Below are experts of layer 7 (counted from 0) of a mixture-of-experts language model. Rows are named down (a neuron's output weights, with its number) and show model dimensions 0-255. Each number is 500 + 25 x the weight over its row's rms, rounded and kept within 0 to 999. Numbers have three digits each.
Before each expert's rows: a language model's description of what the expert responds to. This comes from a sample of Wikipedia text that the model never trained on.

# expert 51
Institution name pieces. Pieces inside names of organizations, academies and regions, such as Sciences, Commission, Corps, Technology, Car·ni·ola, Forest·ry.
down0:506500478469478478528510454448498506524482557493536514517508512460479506454480508517573476490535483502508511557526513448508494527487483528514536518487505509519457501504481477489494491450463494517465516488546454484494479537555504513522489496485478508486475501522498493466520530490525489524528519503517526509503510528494492484473434517509493469464521537496508488516504407465480493526490496534485496534520512509505489474485468521520495548451497487481510474532528478504528473496498502519500556450471530493473472499463494538491529527537511512499506477496523486486532466507505541489487538458477448473526506491462455481483522468513491489492497500486488523537506550474501511506519499490500491501493519540463474501481517472511496489528482490489497511500453465476487483452524502
down1:493527506486484510537499506513546514474492478446451511487479512463525476485540492514513495542530529483531471516534489524491542507494464476489520543517545516481526484505474511506495458517500502478469494508527467500518459563514473522481493555495452462490516506485485485516496471514467548502505490500466493464502520504535506469480515512541479502514485475522515480507522500497469532474573531473521505494519479508487513490464526542495476501480519515517464493536493502495486497473536466471489495475487506501456486463458513485529482485497527461497518495497492508533496515479490522527450528513469486510501508515508527501510474563515521500505482530502466477483497530475492507479531524521535515453466493451528534539492474507503501464557505562519502507476566472482487511513562487
down2:482502471508512472498460504476528452515480489469495510510501477493542450535518483486440455478484488496513505469474448525524525492524508479530489510506459502496499519464467482506501476491518487536517476499476455501493446487463523518468489510492562529520477515457525493457511514498501494501530489472489507482482520473536524504494525535452504498542496503473524450520512505487527467542528503525487523522486520451518491473498495487497516546486541488467487529488472500519544534473473532492497506487501496527497510491509503502456502464501506485465520502489507487484500545480496513519467503546504464486472483508492506489469490510479518472521499500531506496504457479430469459546481473520519505555498540510501470520448481539534489516511496541493500517512516502481501482542580556

# expert 23
Opening parentheses, quotes. Opening parentheses (often joined to a first letter or digit) and opening quotation marks after a word, such as (Demo), (4,760 lb), "Memories".
down0:516501512546503510475528507474483478468488505469510495484517515510497500494492542476512536484500530501515439532472493511486498531511478496521443432529474515474520493486506514487502498545427491529477530484493543483486519556486510492491489491507496471480527471489560508509501507508505492434537526471491471526494495502531485540473496494512557520488453494486492512475471522536499528485518511552539503514533527500513479509508475485503504464484521473473534516530483487481465495479493490492471512560531446519538543499525512559501537482537514467488500465467475482492519511484498496503508517500473503470460507535497486481548505465471505494524510544481521512477459520518495519482483543468469506547507505442519505487495535457495470500531481514480498504469498518470499525461488480
down1:503501515515510485527499457463454478508513492504488486549530505507519485482523483554489493536446459486525484472498531510446463479507468548462490526476520453527491528506496491555505503494479509461515486513495529475451508570515496496529526494526544506472477494551530505496484480500520499475492522499471483510504507486532498532486513496459536463508522515495500523505508488522504521501543480449466502479467497495534483546501515511516528482500516494468490481483453471497504507515508497524528485474489506508486469435464526455484496473486524475506502544485548500462496502519516487515489513509503490517504551447501511493501467478506530507519501507501465482465529515501470534454474462498499500494504493537453501481504450475502570515506466495453564483517488496520484480535480517
down2:505489510518481470508547462475516537501497502493502526537486504498493494511494514505523454489500470566497424477551502464497467515486533466482509507467476493499528469487516471539502537472481543469521478503461495485522495467503502499509482497529507458460489478520535500507495537478530499497456526472494514460505528530501477508513520482562489475512502473487475478513498493497502489573512504475498510471485501451504507475516502527468478435517486481490497480473469510517502502506468551487555506525501504483541459512502601518513512505471548482517524478476480495510484451472520508472497488503531510480533553507523520475517501508473469506477512542486501509499469475508474512498478484505485499557542511507510495462518477511518498533524499517503526536528487488530487471501505542

# expert 32
Word-start fragments. Short opening pieces of words and names, often after a single capital or an opening quote, e.g. C-im-ișlia, "P-rom Night", Tom, Mo-he.
down1:486492511498503514480535504517465458514457506461496504511519483495475538461509488522442502464513509514444540474464534495491477484508532487559495520515489494514461508495564504492525502489557495518506490519524479480495503493459490511508510477489519500554451473464491492519481484480514525511512511527537521506531523498525501480472518522519494462486511521499505574486474482473460477513525497464522539511485476499503512484492504514493532478481502531496516488457500505454500509530509512501493528549564476504499461484510498520508500528487496500508487478433507529504543497507552464517495548451482472499541488500491481529485466462517467524491524486452538482505490512490479495476531545489484513503499489526497545529540459472518483531457519520508534469523491518534536508497459541
down2:506513514525523487522504486527506532449496459502518519499458549491509509519519481502522458495542545515502484504450487517511491512558472491489525504499469522481499478526539496536511508494518482457462473538509509522498478537518495536532482535483529443535459467504496501494494491484530519506471491488487490498497480455495509557505497525473468496484498520521514546487467485533465525488540483527510536472525503511492480502487574471513488504526472487480494491537533483464494512519540500513541527481465503514520449528494516469538489528469489489508543508500486513494492443477457497468488476530489501529544483495546473525535490488553486535523507499487477485535521506489509503497483483528529521506484494488493511458506459448498514460524503522459507462520530506507464526539457462
down3:502482494461504551479510502483510507499477518446540487527502528565485483485467500539507481522496493505508528470447506481482495475515487448534481501501545490491495481556492446506464529443502493512528518486519548494471448469501464531515483511509506519469522482507521511465473510457472486515502499495490549516442521494473478503537532497489491484468514526532447489511471490507537491500503516468536484557507476509522496496490518492481538477450479509511557521502476506500502498498507452522505487515531494494499490506497566487476510491474481530491494455473541531531517490523500524526518441511463474510502497510493520486540483537511479514512483484499505531464537518491523528541472499546478475513481514541502515455493458505504555466497512471480501471509462502520489499510511492